Weights of a small mixture-of-experts language model, trained from scratch on English Wikipedia: 160 clamped SwiGLU neurons an expert, 2 picks a token.
Below are experts of layer 6 (counted from 0) of a mixture-of-experts language model. Rows are named router (the router's row for the expert), gate (a neuron's input weights, with its number), up (a neuron's input weights, with its number) and show model dimensions 0-223. Each number is 500 + 40 x the weight over its row's rms, rounded and kept within 0 to 999. Numbers have three digits each.
Before each expert's rows: "gets" lists some tokens that make up at least twice as much of what it gets as of all text. This comes from a sample of Wikipedia text that the model never trained on. Tokens count by the router's weight.

# expert 46
gets: " ", " to", "201", "==", "200", " the"
router:518540452508546537495473469479533523561558470488528536520551466542464531555515456532504531544555478468470486513459473530551544489551521514539542456467492457432550441532483554526521478537463553453534538558461488497540534515550483441446541464453492500546449512537467548527448493448541427448451462450535462455454529520462453473454530470485525545526482466455549531541459484452571539465466498447472531445449438460532452472475546473563557478501469458466540500546456519546442590493450469554467532516465467466429506435549560489470524471464464537544565462528464548527524489531559525545462443475449450447480443462538557556558507535464514445528551570554543503540536456546453458454467
gate0:557557506411474480518497452489599514510516500445514564458505515509430524465540490554535536512524416514484495545508507487482531421478567512516479458517468520556513459548421492515482513513412518485505535515466501515530594470541427507445549471468495540585453482548514492471478501543528457432512533414565457531500483503495498452518507427403522502568541453499513464478505481543598531527473500447545461488492557445510541541524529483467517436415507488475505552507487461529501540430506450556480526531507455503493562492529591490450500425497508548480571537491506494561553505507601569461480468467504481415462439468510502494467537541487518491537535514462547544511447523546451526509475
up0:523496493532509460483548544558493502512456450504530472476490532446410460504585462411498428571560510549472582521483508484525537432481574460427427447495499510499484496542455545503496495465486463419485583503462483397508502464567433541442521532521521540506422512584515510539477551547474479485477569562499492546506488437534510561515515465430509420488489506517544457506548504573499568466485546465567442487490543610490458493492486491467481490432511471482477460519450476499518556500450487526512559490515481548552498468501574455463535441533450553546518568453504503516515577480532439470496517508532509417464490444511521484547481524513470497505471522511490496529481514554473530496431
gate1:519572560414515541509496518560479547553559490525486524416487462563562478542516474529498512505506512491527503532475530560519525452492487566495487463536536468466542488541458487503510475538469515470495566510539424524526517452562452520499511440521533504458520508481510500504478498451540459527447525416480499502470489521568443460536461486462526528469481494502518522604459514489499476540482476484477495388488447493571445513422496475491578467513508447507455532477462536560440493482479510461432473555567493476470514535534499476542527404510490558645480521476496459437515469496501480557487495488440417508483479383543502568497514499487474567543470591493465547486529433548507456571528
up1:523551554431452494509518562530528488461510483494489488533554559536540444472501510466481502532438533511490505478452486499489443513461430598527539487470499530466599545521525462529429530532513449513496494493484556519470591481465479500490414478443466554438481566510583513476493548526515460571517539461496501510478504515520513513496524502559531507484488528556505402502448521517500481550501519517471545465548411489578430546499464558497555518552504543519441526454477544462503492506480524532497459483472491487438450512518447518557478447559504529491419450435531438482554546515428381578471562483445515538582518438516523556461493476510509498422569501452475514478487477444507460532472
gate2:557459469463494554526528513479477499490529539511548492445517519540444466514468457487533588547610413452454504454498554449561493480534435512462554483523566508432555506484493576545481478454486551545526545519466515521471480500547454494515499481421472564468415476522552446496441505488490453512492458436541505507489500499486431498523519473476460516530508470475551489501539426391516480541525507517464516492535412557512395495529447490513498490517464442515561542497490496496472504489464527525483526479477487502406469415479475485478489548484481464518466414502484472466555358479526514515477479456454543532545486454562605517472511490513537485534519489538586511580509475502510507518458
up2:561463546469496521489535484480496511502500484480546444494440497472501423453450481490481538532529465456484533456502582471572476524545375527464539525503554521485509533537521486462444504409455476568520471496507568496479503487441454486514464496457504469469395505539555456489469496534506464550498485492497521526508492448475476461493524473499497531465481440501490493532517455423480426569602525541469551477569502576520432591512465518482474488511539536507472499502544423519483462472521582537447517454504499580418465445468455578490462581550515490490433489480464479517447429474472494536541530513459566594517476496497540520467569470551476465454510522491591509544462521477536497541523
gate3:447449536560530474518508526451530486503459530516480461485462579595472619459480544456509501482451521511496529454516430560475532431445443503497563515579589521501448508513459555470540478475438485476563520458474499539528445526452435431537481506492585447474473518416566476508532511471456527460539520491439469502519446471514470428567531451488523490430546459515552549516479476449555475517449485505516426496509515556498459520514495511542479473535499480589522517468521500517547516535549499508528434580443476522472478488535534529545558506553447488502528433553445482489483502460509486450489535480426454511404482548482466477544503530503529529535498509505547506574523469459460439440492
up3:504515508495542513526524498522581543518479476471518479484442557541476527541408516449485534545449487478409490464484543599457532435526449449498568501522562542585493474495482493455553508500451498507545539525506484514471402568493485461515489478491591500436559467491482497606552486538465534456504519506438463490466483502534513462549538460551547562468580497547520511512427503442509538486437459516490492470460500619526521484450543406558495494523526488485550496438529509515510502550523485477504486479465520476510528518507428511489499517457486557490445515551463450421545522415490469514415509500421479552455524476472503522521545545453587469541475461517516504548479435485445466497516
gate4:531488478428514596463479444476560506492474485456488563498494542519501509547534452522522491516518516437454516549484509615526556461525551505559508511469487421486565496509469538555508485536512544532538530485457472563569500523472514473470536474494494544531524486521455523502443514515516530474471478487522482472492554556435432501499532447475559492497482392526512512563439542481449479461515473421431561508518483513529432441494538461519532467518422488499502461509452533493437503457515538459447547542420449505510498496535554427461538486493479500513512493608506588590563490522557536547453457420469509463455425493564503535521549582493538477533574480498544529561530528522501498458499
up4:517518491456486468539502534486474582509543475471604518405557460555462505473477513576500532589543421513423515464516443548506431478547515464486534459438474502533457461494464522511549548549508493445505586520432518508437526489509479517480502462491525450532538533485547569473491510494499467487452491443464521470464521499484525481440577469545569551552476516507520437563509522444438521551430461533460536488511475442535547487503454565520442559514463551509481464541482545524516557517535455568419549486484457484472593534549538453532535443442473445527559512559489514487479490432499549493497472451464464541489513574507518533584526556461564526497468516497504466500494509509492500568486
gate5:504539527453534493508472501499449470490507480478495469525534478527521543420542467431498466425459531433525485442569567480490584461436492539528535533547522495507473567539497526486411404562546526519488532468538462536533579521553518449486489487487425429539565497475483461475462479505417553527550554475500500507522481516497467436528451487472516500451426502462452484500547573554507490496504460472425522487539484485471439506472567512543540509481539470483525562500475477497530438451475488437536502578539493457555459454487520510498511533486622561474543567554440455511583511497483452480460458532429474452458445527422514536459515484445542474541536519468481537476476561528534477511515
up5:501567531420582579485407502504558449523518451553496486543491507550523555472481527502477557470511467488576502537465525557568610529492503487458501501529485490493494484529410465556477523558450521474491494535547479477476529506444474414475534503512497444492493544486486432521488471533404432470548534514481453508487540440522451458503477492396532491484539484450480466484476487521518540449460451522506467516571466483493421486481540499479523466438491499545489476482494482481513493559457537439429499557492446585515536445413556494496515524463494512594521555526425460460547549537431531480483555542529485549467429516544474514560493493472511519496511468521487479559403460545506508538502
gate6:536486503411522495507497470452514592510507529473519524502527474519540455531508464467552478557529524516499458506504535519581515459453517493483560436500485465465538452477441490540544517564528566443505504572497466504489522549568456492485511451458536521488478449570434532504446538492497524495463471501508457462480540501484446498498514482458600533547473472476530571497488482506479571500487523470474550449508501475578467527567517456552505448520386470499489500555520516535397550416429531481454491534504440471437494481531555446469530461504519489574520498584496489487518455565453534595478462436458464445445457488589546549539577494509468491535550489533531510445462456499447442467503
up6:496507500495545484566515471500472534472535473465467494518497501496484442555513567454494555617445485500469515493523517423546533449514549478450581479535449564496469501513452552478579509486533488472514469536548500461492503451546453526519519503535523474465440497476552493497508488511479477453522519498505467544463607473500498536446513530447573465484425467505520539566556533524426561491510506531556444487439492576520468522526536435557411444542472477467471477562505507465402464491483523501464534565473463536476484489542565459473558469499513524582486453473532511392497544515476442523491548485508477560377474547512495478618559453541514488548512514506489499456473509524488478456521
gate7:536515479482553489520441426486546543534567513542520464478572471570439546533533440517588527572545500515499476537502563539547562468522514527570508501450479499470479413445445543478472424487485509511491486548509485469527479523515477451537551429473476499489470454476523480457477573361482455424489464478523426429480493527489499505534521471498548501501453483503516501483464536437539511513485500421420541518555505452574493492507525502486490459515489471510469519570464524556505564532523516472504451429504456411514481479505494416502531482497484507573544498506453477542527511487417549541417535450473396503483519474503468538520518561480473513511527533526548478556521464602477535465478
up7:523534449494513531518401494517440510486548478543469493504503486530542448514518468517481501584522554477481442523530465563467533568560493405548498419414484474550454519488475558516512422539530500554495558519465489519527461545554490464519484497504497532478482506495525542583576548434473479509460492460537555459496558509462493485520523539479509496512398551467461483477469477490489459485488576519441483550508493512537485527419546422586457500450495420444535545531480437550508516463509484478460466458493531538452522446550485447385468574498523497500500416453454461535548524476511491470459554499482466470391521453457520479503487570524444525553529536496495496490571511529507474529480
gate8:491569465484473514451461510472487518494559506499590525459492482527470550511526477490530562501554512488519499429491433506482501494562407531454501503471547535549576531495460502469485500507471502503487573438522462461443501546464498516566501461500513566514534527572511620519566442450517481508528475515464498495482510463531482494457530487456478526536427533522551491542430538470571478468463470559479496484516550458440529501497543469491490634510441533432583507444482501511507541458456472478418551510482509465450521479501593564520530542401443493503532554511476487455505507435488524530465476499504479481520500473441547467458478454554471541454513454559485553553574420525459429484495
up8:569501468500522563486462489539549553493544471480505479561512399455455560546556505514484434562468431465448453561512496554493498528519536500431460451440444506521459476510459436548534432545443522454529484547524564523530539496589458462463535565533491475552506492550416467528430442468541471487458454492499456504457498551514481523455510431501511547559535520458447515517516449483455579520509582485476523523565501488536506405509547524540555514476492523473513470497488541569479509403526497487462512509456481506539529518495523408468570472500533496509504513556531487508454463530463526565531486569425491539449484478526473541554528569426547460536539546516560522491488520482508476466494
gate9:552550448462581491494413460552516519447503443504490504403503507469506450510504528457498481534510531448521494535490464490464573485464572510525515596488502488538564537542504522465513441518544532456501493537475430466558491486508539531490532437561514565517480486447423489508500521538492502516542438548513459504500464481401519495547512516466528517432511505462510510555480574561559479392460493536526556530466462539586495493500462531530492501460507458464514563450545472456474480441472446532459533530534507479507542484560453498443484497498494536463449439467516530533569436520510538587432546484473473448511509514487492519588450471532436437477479478567517467588545511454440493449554
up9:480479484452609501435494530541452499456479487494502482417511561472547431539524515465524503539514584536508508507461450454480505493499580514555539607479509461514517537464534526472519538522538483469488470509544483417511469454475561467468506467575514477424483444514457460513497505482532552502538506549468482556516498430465571512593440487557517507369483571469493494535487503590497487450527524480556474575514451543490453532522455515531479553474503406494457516486532491426475502490510496506485472506540519480539505478484495559479505544471489439503450446472587479543552489516505555531504523511515490498521501571448466461511403458535451460469491439517520429547534570433501465455525

# expert 26
gets: " ", " He", " It", " it", " She", " The"
router:521542448492543537466458444494544519548531450482528529490550447529469545547501455560503519544556459474465491528452460535534543475564507527560529432459474472448547446533467543529516490559469552462536523553439488506530537519551486444458548464463462474544449505517464555534459516455541453441432473460528462443456524529447434470452532478477522563522489495455548536556460468445563528472457472472493532465463446470543462474467549457562550474486459459459536510546449522541436574483492468530472548532444463463439528438554574466475530475459453496538551455534457546538535473548558547535491443474456457444465445484524508539549508541466514481530553565550544526546532465559456468463482
gate0:474496519470521471517508471483492513532483474379453405467476501524516523512475448555522508471415484491503428467571541461554571477554462486426538478534437500442524479494507518530538564482496519436503499509474515509459576486543552474532523558500508506465518466510437507497495460519486440452505511464472519485470480517589473479466498467566520448557487532593489434502458525476566552437536462439519460563488484504435533535491538525491554478528478524478563496491557511484433479511495464446536505515504487510444527445465501486538504417472496510517585507472582506568530475553504489453537546451427529422525516563571471544529513472463533526575458460544506577502470496541504534535379
up0:457494493512521453526485488479490532512468504417466475485531474509571554442500510582509554493409487532518430521531518475521509412577417532594491448515441440517516465519445479518509574512501516417451476481437541491466518510507503539569507470570458467476490452448532492478513486464506469451521503572392547479423501463544473471471511480514514442604440520500514395547483542484503530513462489503433482503475484459502489487497513534529473467570463515474534430527536546520520460555527461449507481509437499460510564498493563527536539454420504526480522563519504470586504514542504541528494504444506487477474549501491463487498548448456485468528514472476427612513509553592487525477485
gate1:461518525502576495479454448454484521544532513525512503500545439545531517518468489491494528540565559538505458507574551475490514521562470550485501477444448448485548475471443503556521456524559511441504509529446489454619516470513397486444514447522443490489504529522490545517503501416518422490522463495542436475515583502453507458417522545517498575523497509453510478561525429420620537456546477462510522477550445486531495462459492468536504568534478511546502559496488533494532574479525476468424443524432458485500492498512466581480488462487484489512579511546453494505561490463444503512470499548447530458489568480512526501513504542480532540570483511507491567486416480481403462462521
up1:489487520497519541490465445483456501551511463512482526539501363492534602541471527496435545562558511503486453539486590462463507488517448477503477486472478518420525446461481455485548548551531555449444518500558568518523422468543444472478529505520483498457451548511526487551504462533434419448512464452526495600541522525408503529465511466454494501571449484510530473536554519483534559501497529485550511501549475470445478461499562554498485492530505530532492500465515544534518584459565416517505436515556491478510481533474525517516562446508431465533512600559447506508512488462517455457483474561511495435468533476524487489489496549481541544550448450475489492500430479461409546486465
gate2:548420492506518551492498474527477433472523492477506500551489523525523549545449487559524520587510527470461530435464472516550544497511518525513508559420458524543486408488518524567499477519499466453535536509525513563518488463463445473467539480492544573470432557609564484487480563413499445493460495499534486510445544484480459471496484540491472506487467504452489538485493448508520501493489513496551490546542431489488518505412506510622523533565515486491543562542467537515407516489474528531478481492450459494400450496501493507491613439488460570542544516489500489574478509490500524488493501485432563439536422488454465553500490529507510455544453491473589573551459545550501430462488
up2:538489502453508586412530481509571528507511491500565519488483485481527566513535498488489588523533435493478444579494484498513516503543501483532589410438403445475535459541495501490523474502489483469568535520532477403551479566506524461524560502473477448517573490499453493499452482531573544452481530403529491436481465507532509470461505453492560482498456468469505531565561498452593563454524546503525497507564480426485439509455507544527521500475486497432472451525550509549529531510410488514455518549557494451488554470525565497463530474482468501556548499582525564463567465551463502471441514438503472473482470485529510558577465485471525460504526478536512477527538477509433458475456
gate3:505520554459534541521459449561500475582480453497534531486580525480466505544460439546485503520487526484519541445472465514577519528463520480472509579541425567503541558499422430510474486496513514452525468551478461503515480411464482537520540415459421405502475489508501560564485457433472489469490486493476453485477579539507480507546563492513531480516490477514542500544463490496512507488427537547485544476507526525501506433387473464502477534480498502439537575517447434494466473546503520501512452518547497472580512480493520511414506482511483477570524483504512466517596507529488557441511503516394510517470431479471521584525593544499453479500534494536545501542591466536532484450443
up3:517500453425505519489497529457538566498550506489493558482477467419535532492527458478487495546571427506574493485469491528474474490530477530540498494552507504423443419503518524519555495503400519482489508502572534475554550548520470412390451558474528507481498471528462461478490510441491566443441499494525512476553497462506466470479491469409528401531505510476472524432477427514506512440506596447484478508521466508563514505532541532498563489478455468545520490548488584545497541520484422542446514525499440499450559524524559459497522448517485497520526512649429564517440471559518562486514455516503512545549461481471561513531539507464545536552533549499508522499483502532466503505481
gate4:473567570514465556499445516504551526515549534429475543497506512461528549511483462614502483508557469508467499481495448523509482499488571426517473501495453482413477463502521554510463515464417512515510508491546516440526543589513474486430469487490555480441474582477484476458409529483507497438489544532473509470461508509494443534550508465511543563505447477472454581540515570481574467395450622480451554542516513487446533530488473547505559498560495446473552492486446440472486491470477473508491505534512512535550580471478548498518521478457422521510531449492447564547496452525492549525477535471464477462544436501531490474572542502404485492517563503525564506538523471488527482454481
up4:425463543526469513563448503510489516442606520489505421407498455375488527536483522492484432489543513463542505540456540509454447486478543459475524481504563520517458512457462457484516506539576537479487490522507537510516520555468486539473493500474571451472554550438558559558452405512513486467465486439450503463469487545527473518471447439543471568497441475525554545491530549429496492525445615494493561476426518562400457501508419502495520555483498466524506475514458493534525485503508518477496521513475483523483555501494551489459462620476471503533577518519500504549478552470552501534523534524501473517568538556497497418530503517469517492540530481546514495567513519455491474477435
gate5:532471497564555508531503537475458551526487453473489496479544477492504502468512445470520579486517485488525457592491478509456527474431490447574535475514511515556474622532446495457568495507480527430456583512499508441499475492471438515545531453482461464460515448506394493544537602457544510460536495494480524508522539452447469552481553485455505490481456450495491573537530533492561538449428507485535509497553539493463524558533539456502527577491443528516486550483502503519543525471468524469561484480496521563481596538484577490530568586427451452509543531521562550510509434567438545479532515514475443499505492478506542401495517508534520501462450467551488569461493451439483506499514
up5:483502515430546562604463598509604469510533471524483467443441442545513449472495465559498429561480528420462491451518504522533478483482504496444443575504492472473508445462495542502517463447508565487600510577473441530516469484407479437497457419525447465593481521465465499449484556483513438513515523492482505533465490546461505535578487530528550443503475510534538434491474531494501490519531513472466478537377450510543472483477495471594536554516443508500474579512496530542468496522558452527451521463515515467524457537524494507485457522525486503538582497481478488531514548498485518484413561457506429458459495472560514516510535503480498450506510567505514488533512513467510465426536
gate6:456520395475485576484437495463522526498548529584518494468527516547489487584485501566522473558508485454505461494515506592521517495510510517448508511502486525522520444599499543547482511486540495438482560540526543451571513486517548406463494478497468488497474453503467586505537529471574441506504492480548481457497473495485481489486458491479499508575528490455496495549509559506541458522484526450488511452522497450521473495449511516533477478445490442472603565473384535479444524551483499486447452502482501521532454502533487505502435449410396501507528496488468491589544488619532476583456422490448485536493444448479512523492505526493458509546504506492551544428540467522436464463447
up6:502454448440517560530450399485540488463521512606522479507535498607517498515446461497497522545509498578520438554506534530515519543505555546457499480480452536504493505554508483542500490482545550501400568575458499416537553476480582446527584497468509457514455431552449585527513549506556494478480547417521501512521468450461498495525487554458472575540535493516505474511487510511524485488465504485551463403528538484515508516441575495530584516415485544537554492487482483486513471491423489494476490493500454488545507528491473457495493493477432479493546569462544476520551495565476456555557387528480527521523506433523531477504457487511492526510433505470430519448508452492466498545487
gate7:572517517454540484517396518499552536467490482537597487524535498538487574508515419617470471533533458463507409450480470481567457434551500490546509497463440463525510502527536572539545493570564509410507521548451450558501555501554465482458510478485467540469459474564433531483477478492495458477417480477556459495484480510487505473506488457478515472496453493484531536559467451502503542488556520515450487484505474489518548454514490471529595549459414461496583492524470508558453533456483479481478505508423446498476493538490513506500546442410509484514464469501481545496494488515490488474497488413514499510497479486444557505565452492512509467548585621503507519489516465535469460420440
up7:506403575417520431469484419514438500484406535492573435490475526484521474488509468562459506567470465473518474526583494464542433462508484518524479567457477416540458565474566558491498563496556504428471540476473432528443572462557492566555522495550512585473506434574456484498568491495458534480518530539470474478502447416442514486505488549455480490573538500536495478538456453523518529540531501457563503493440523538498565508504535478451582574470511508528539463499527545529502462467544576544457492464501464476493506487448518504541474455405475495528466472552566545493530496477486456465552494550530575524487515529496549489517462491519496499535513494478512536498473494476463467471495
gate8:564485492438492489463566484589479457574566544450437516561446528491553458594484513517465459513450520564455570486442528493513476445447472500502522506437535582508510548502473477497486517526552447482484471509451515469443451521578454503539549440480458492495435485491455496645461507460463451529483445517501515505517532567548532494527450439425475527442553500504526477503464460517457473485482537505473530534536569563511493444539449477499463459405505511529503508559433503468467480523514460466535462443506471476549479504534542454475514548522534495570459528535530537526472556443617459478517483550504486536502510503478483541540509448520566470513482477464561500527476535476572485480469
up8:502476532439537529480497515504486571464600537576496507550531434527505559505469482519488531511519537438501504485460522576557511539514522448493516462487465469485473444471520478565479456560519497486575486466520487521588447477524413504483483536549490535566538503516570458448465513509496541525520421504470465507417471490462493478452492525570472520427443493495474490457557527481498439534438469466548478470479436442514451506463542517483487398542493504410446510483499547527541511556560527581544482462523466552471432568575487462442478554522443493557529439502443510546506446488446530516483484447504481549494471478538564587455541495485510440469560538451494542479471539528446515477507
gate9:486523437414507513490457454470513485485505475510528521519514455558467546500570441600480490472427502448438438524477493545487500483546500486422505558464448503524440514554504500536482432549470506531548462546515451547559463508480494482460559504464523490532498536534408517552518526428528526496479469449456544497479559546474441477466471511427523519473479430534494571506510526509533453399524562469495503523544484492483459490544526442533522543499461500492502513504517499453423501474470491443537494537530445510532595488561490485532558507475538507564614462567524535484512466530499487460484473487433430491538421444518521559450547539514598470539529540572549505514541477511430477508439
up9:522531537545518503482453469548607579512570487510518491500515496399414492504479487415532535550518428498550430536529455535511604501481519561549529423526581492428534417515436450497531566477536555468458541454478476536565503515521464461511471503470481457517528595520506505529448469510523491455470482555507487464476451539487456488465538456486544522582486530456547469534500454488462540532483504438446483520478479432561475485545500469433454436545456481485511523538472554510427497500495469564531474482458529520435494519457522444468507479492427540478509490582422575534426500523497556457491512503493519499508528555590519509513559558515480464541523498500498520498470522491485506514494

# expert 62
gets: " ", " by", " K", " In", " due", " f"
router:525537452517557546482453472476525520551556478467558555495537461566473560540522446575523557519553467489456457552464465541546534492516530535548528455461486439452529429538485522519524492557452546463543524536488500530543543535538465464447521482483479493539491520554472553525463527454530446431435456448520479453468548511502465468461542464467534555537485475465537534538461461468552535463460475456468531470456459446564470465472549492552545476509468462459546508534468545549424575513482466515458527510457444487454522437548562468468539441447446485544531451525454544539514477535525549549472445432476467431464455494544533548544514525437535455534539576545536517525517457565453454453460
gate0:450493447439503505511382553448568556533511387379529472548496486515527531531458480498473468501545492507486504551468525525469483501547484604503521441467488473487568416557450538490498546643500478459523528558519507462485448525523515429490499472488481492504525480457526501499534472431562440497477485463516512530497516497500507550436521490457487502564449457475504537542505449511506538501471530529463546487475439547459474466463502463529453519530489479460518498528452450532420503479542475445557474519446472444488516479505544498518563527524510530512490516464439541528606564471572537471500486528475473428470425494513512468598536522503494528515516575549505496544546523524443455472446
up0:519528536521553453522475474450487526570496496508544459559602530548508511514557507470513486518528489511507566462439518507492510520395486480508481501448475557403505535547522546532561560528454516452493460542475539505446483493535533517499522469398579533532495524558462547519554527449529520551483525518481526487479473472500476570476475433545537520502448470536496470518530532513522489501509534496520553475470439522501469458503580515525474456513455434426525477423517490521477507410532474426506468550449475444543479395496487435473497453548457446590539541520451515534487483527457498514497544498438446530543466475469541538444481527465457475459576566554555546474457478511553399517478
gate1:471467518499564537500479469499496520500558551509543498486513475466476552506444442523543564512518508435515460538460454509468541518512476564491520433544516516435516471513473451534563514573489543510482567484466532525548551552554506472441474448478387480539544488517489533551509446532537535524473494509476441526504482517453497520533498524438524511551495515384460425447506559498572494527487488527429488504500429458544425492515477471517574484498471500467475451531521477477552517517503540500474491492507514542435495471609540520522518516504511439568557505463499495474495467512517551585578412551470519517472542490521492526486516489507536444550515526505503480515625428468414397594515
up1:471534507489531514494507532460481416483477566531600517539405485542498525487453485507476532516516482518502489515485436472409554533513394484512512505550501544469494509466526515439528588534534520535495489492514550488542496587514493533443470434458422494451496470481499566489474520473491567482468548555501510496550505455441500459571429486523578374516573515457453486453593566547541515488565490497475456524528475489553532521486530563463503503488461555595451461530550481506539534476458489460496473553516483534513484481517518522521468499501521469473592564526470438452488447538509407511506406496552507519473464511438463475463497509495503479495535526523517462458578530506476482571485
gate2:531484459513487540516519542513576472523560531469522459521464471580466532557517487484539440511518537486399464491513529430479517431577461560507500489487481504488501417541564556445490464556487541481516499532449489487525551455456440477463518505474445503520481511481556527449460607558542391505504521466509516542483506463524481464401514517517514506564505554436628509506467436482496473564529459542471514418500484463466511476517510455547470494458494482544490587501491543554488529467497481560535584544499480492476493477569471480488469504514502549470516550552544488494500438556466468554478505481549428538443517460493556575534520483417499427486526490480473486485541514514500494493401
up2:538468464523528479528503560492481525488514388480494498478478434521459533552493412605470470505517445513450411527502561520487476454561456455497458496461495478536519451465593536490564508500480531527472566535480513468534488438491485484452584525551513450521535522538484568445455536505508409481489511457496503538514497496519453447483444452478522469555543536488571508464516487518499522513474457509525463477529456503471550492589567452541475461539463559499462564462505503590490501496509517498446520519483472452422493550512483457515530448478562573528535484568519527435598530517496511511462474516490461483456516520482430484571547547425454534514450498465474524499460525489523498483364
gate3:517474487425524539558479532519547501514479406481457561510567428471506549525517560548465525550494460496423508508523452562570458446502539497550506552496475447529562427459412515528540490517446536475482583506474542468524503598423512457537489521564496486465460490496486501466450539478536445489491440502512523476532505508442508523425525507434465559555472501466554489545495465454453502510450502491507553512487400482525483455516533472556518487454423490485527497521479519577505553498489414457479552514478504477445501482557552461532506480489455499524563534534471609514582526511444512536506534538476482460481483453546487546476503481434532454565476501537522470601511497573453528476491
up3:498506505447541526507433548466509513492540494488518511507466479526537509474489460460560457524567509528533548488452468495479557441504493456473564516527489489508506528494422505537422465549484511470463515497572521491544508518550436490471532510538542599519454537575498484482582514476535452468457488518494420503444529533553515499559540492567484478613418523563464503484466532561506502453428438521415504552521498502493481494492475469447512478456481566483521465526463438611500452492523515584525459474377526500482528544548509456538542478491576502463528474509528574552528458471519510571608513461499475468452497515453552527513526585555463533470546501497519508496493464442539479460486
gate4:485447581476501581479508496480470539504539495502498521451466541458476480458493434515533568583482474491526518556500523568520561425584461549494448419541497422563520455584434478547542537521422518540446559511495459520525490515509532536489501503519431444487572560508532454428507534516461511489557535508435432487475517532541527437447545516480536441451454443493435476521491473521515523454541460420473456531445485510515491536468444436497445451532528416544521473497474468479535545459480517490523454595475482427510594513545553543506515449452505499501466520496558551505454447542463531543510494453455469523513440510455491521542549527512545526525489476488543526517563505509464498485503
up4:501433522509539535505514508506454503541485507526473582495491516501496443443455441469441496546455480520430468519468459484504514513537565463437482466513464420534384415551507518479458564478466514566482443473421518482456466489481490546491526494530503494532586489499486472513580522584489459469510528502483559488465518510576528440519498504476478486432449531580507445456479426527471487432527485511445505521481497512606579566523407425471428474552502474494499485499567521492450499534477459519471454560523496502548517510539526518504559493548553504484473497419599530553456550580471499578499508542578521508490457540539524495526486508532548498558507499481498552515515463523529497510551
gate5:571494531506590574494448525488507470550559474455559524534496486508498527504536434582533545595491449461514416537529513531537460473575563468475557525507493455483513442525421533504515462524502518529499512529521449555483500554506444497535555524517499545493493509505495525558489498483521483458453444479484487482477502476569509476503635404501517517506558448479508553541521526523481512470492482527465500519485424466429492540505564551524511436538450491455559497595524540450476475433541477501466494581534461492469577485586534522474530482465517454499502433566426491570502464504544488504488461476523449447494452430507508531557530474502493479526501546568538452542474458466493453420488
up5:503444499525582523587525524560442417485506536527545488518445513479553535462500521548416560520487492442534451547580528505474441508580536413421526566571472414456484474498502464482498486529459476532499446504574475545491521596533521501544540508535534532472528464511527478531539464556420533460495475497432509558558452446582564488492576513541481503507538520494448519526529519541379469554486442540508487530517522477423541514521499530480475492556460508534503466513518521405470434518557507528500457491571503583520527467494492547544450567539545449472492477497482498485441518451509543522558476464541529451479483493526477489511463463519459521477521488535528527471459458491501487508479
gate6:510539474524517473543483441451525526487553478527550532518563429520444487512569461555466530497497480504454483451500484531576568438508548519468495519458491530493458451528468570464513463498492561499489503514503467484557470492486503487482495521501506562470520467508488520547456490473505456421460472451568517466456521534521435453509511442507531541490480494415485516491483524497504533465432530395404505471528509468470470489455580497493546540474465380480542520538493546506514549448438453481466544541490450520500496536518531459451523482440447549511545533543501518587488464534508544538431505490457474404485358485586595522576529526479537448538487519561516500520531507582479522481517
up6:472519437433476534462475513464542489536520539528562488543495522509530544569573510488485556524490501493610461571506544467536496464515508546552528523471538444516516513473504468527514462502521518546533459576467515565554501474554505471497564409460505484520497454575410578448436447488516541501399459530468453514451437479433451475508538535495481532507473434445507493498497502480497426524530446508459519514473466489542493453488404483480499501480491515491447476537462539530488531547486512541546542459456452446477589482589543510506542477485464493580514495504491495535536384546532489494516466433480448493473472473510491510450465431539440490539579533516586517503504481446414483491487
gate7:520468509498527484491508512418493547434485511470511472527480501481498490535566505541503494479498471488489506582480470550500450469485461540449497510495476489490550507583551476492498521546495515566559545475530454481526559473439529508448579481575423527490487423477428588485421487517582514484480535539471487483502508461501486461476460447505579551510509440464512474609528509423551503455486530550503553485449509479477502502464514520552542575503555534485489476500416492535517475541394431466431462530545457539502596438490470450490515544519472493527638511542538514489498534467459534553516538451483460517487461501525469494476503525438515545527538481590531551446472469528522433558522
up7:441521529485500491461527381530526513535484464565433493503472487529420521492519484495442459501565525533481502442473627486541472523543571501513517525500517442513496488495479485529554370513411556495495582479467541493532396504543516480468516481487458483481513552556508461509479470481433504512482470452490466493485504528485504538436519541518474538437473512469482496510458531510521500492523494564485562530507487472555421508481552555459534426494514505510550598502505508478525551513580538571555513502488471492486453539489487498548569459500492547505462536470424525559576432543518395467504502486476504441495512458503505511440535539478440439433534510446534534537545534513452472472428
gate8:507504463516536496515458415550444507567517456530529471587430511522511565529535505489529469494481342516403441525505516517510490477473536492452443581527489561546549501488519548488496554502502580505515472454520556520494481488574514521517460465494504507474485507572465477546380472462463515488516465539497460565519449500536513503443495495512483483514473445467478508549490509476478511536544512486477533560534480499491496464518559510497477519520460476527546530476485488476520554490518460472504487503394483510592492507501562466568550461570483512518519530551386488473511459531524484447444459397451561499527485523476545458481563477619460484474529542477490498519474456476430575472476
up8:501553497483480444450468490504468525535492522419500486503413528513531499425548529475508456493505442529475485521504514556460508519433503568475471566460462526503427518438497531543499490533433571535522492507554524540514511511552526461500537508487472509493476483475464508488442463551479445520551500513467523545483476484512536537443490483559481482445459435517404503559533510528528527564554504469455494499531506449425501472496575520385485525556511531460495507451479554446508449513542483459504511507497510599598570576460509519539499497510550486473528563492451485430436515555506495425463503500507527417553516593419468455528517473540476487512438523471510468441518479368462554493522
gate9:546470448514504472489524463416510477568480559454552562486474437516444446482512471543558478538563494514464516467474482494500524510435479455546571470508448506506518491533458517514507533512478541494520524555454508467526468480555502492433545490418507506510393543537499498550507482451532501478480514511470515456473437513437495394532507496504537561518524416509520495475510540454521497412490552484426478465533454475551497488457489493520479451374496490470538509515473493528451531523480492515536486523433468453458522515536535481462526442458519461603531509529441530556552508565523565544547549488486452481458433488487520554459508526443588543537543506455587478521617507522469475483425
up9:455478457467410451491539430502521463583490601506571496500481444551499480452441485540512411496507492549459533462511557456507439578514436483501575399472511525438537520452544424502468582550536461539520509478484470470497463509482540508457436485481521490398423520524518508539509493464514502536475459516463515491445491527472534481550439533471450554491574455552501437500524550507448430523520504525486468539495454478525445473566443563542540449490542542508560536423534426509548484542539537495521487455524524530553461506568488541542532492470528513515445510483484492521490517483507492525563536380529489484440476539531491518484462439516561495499471469467493521482489544539477480524461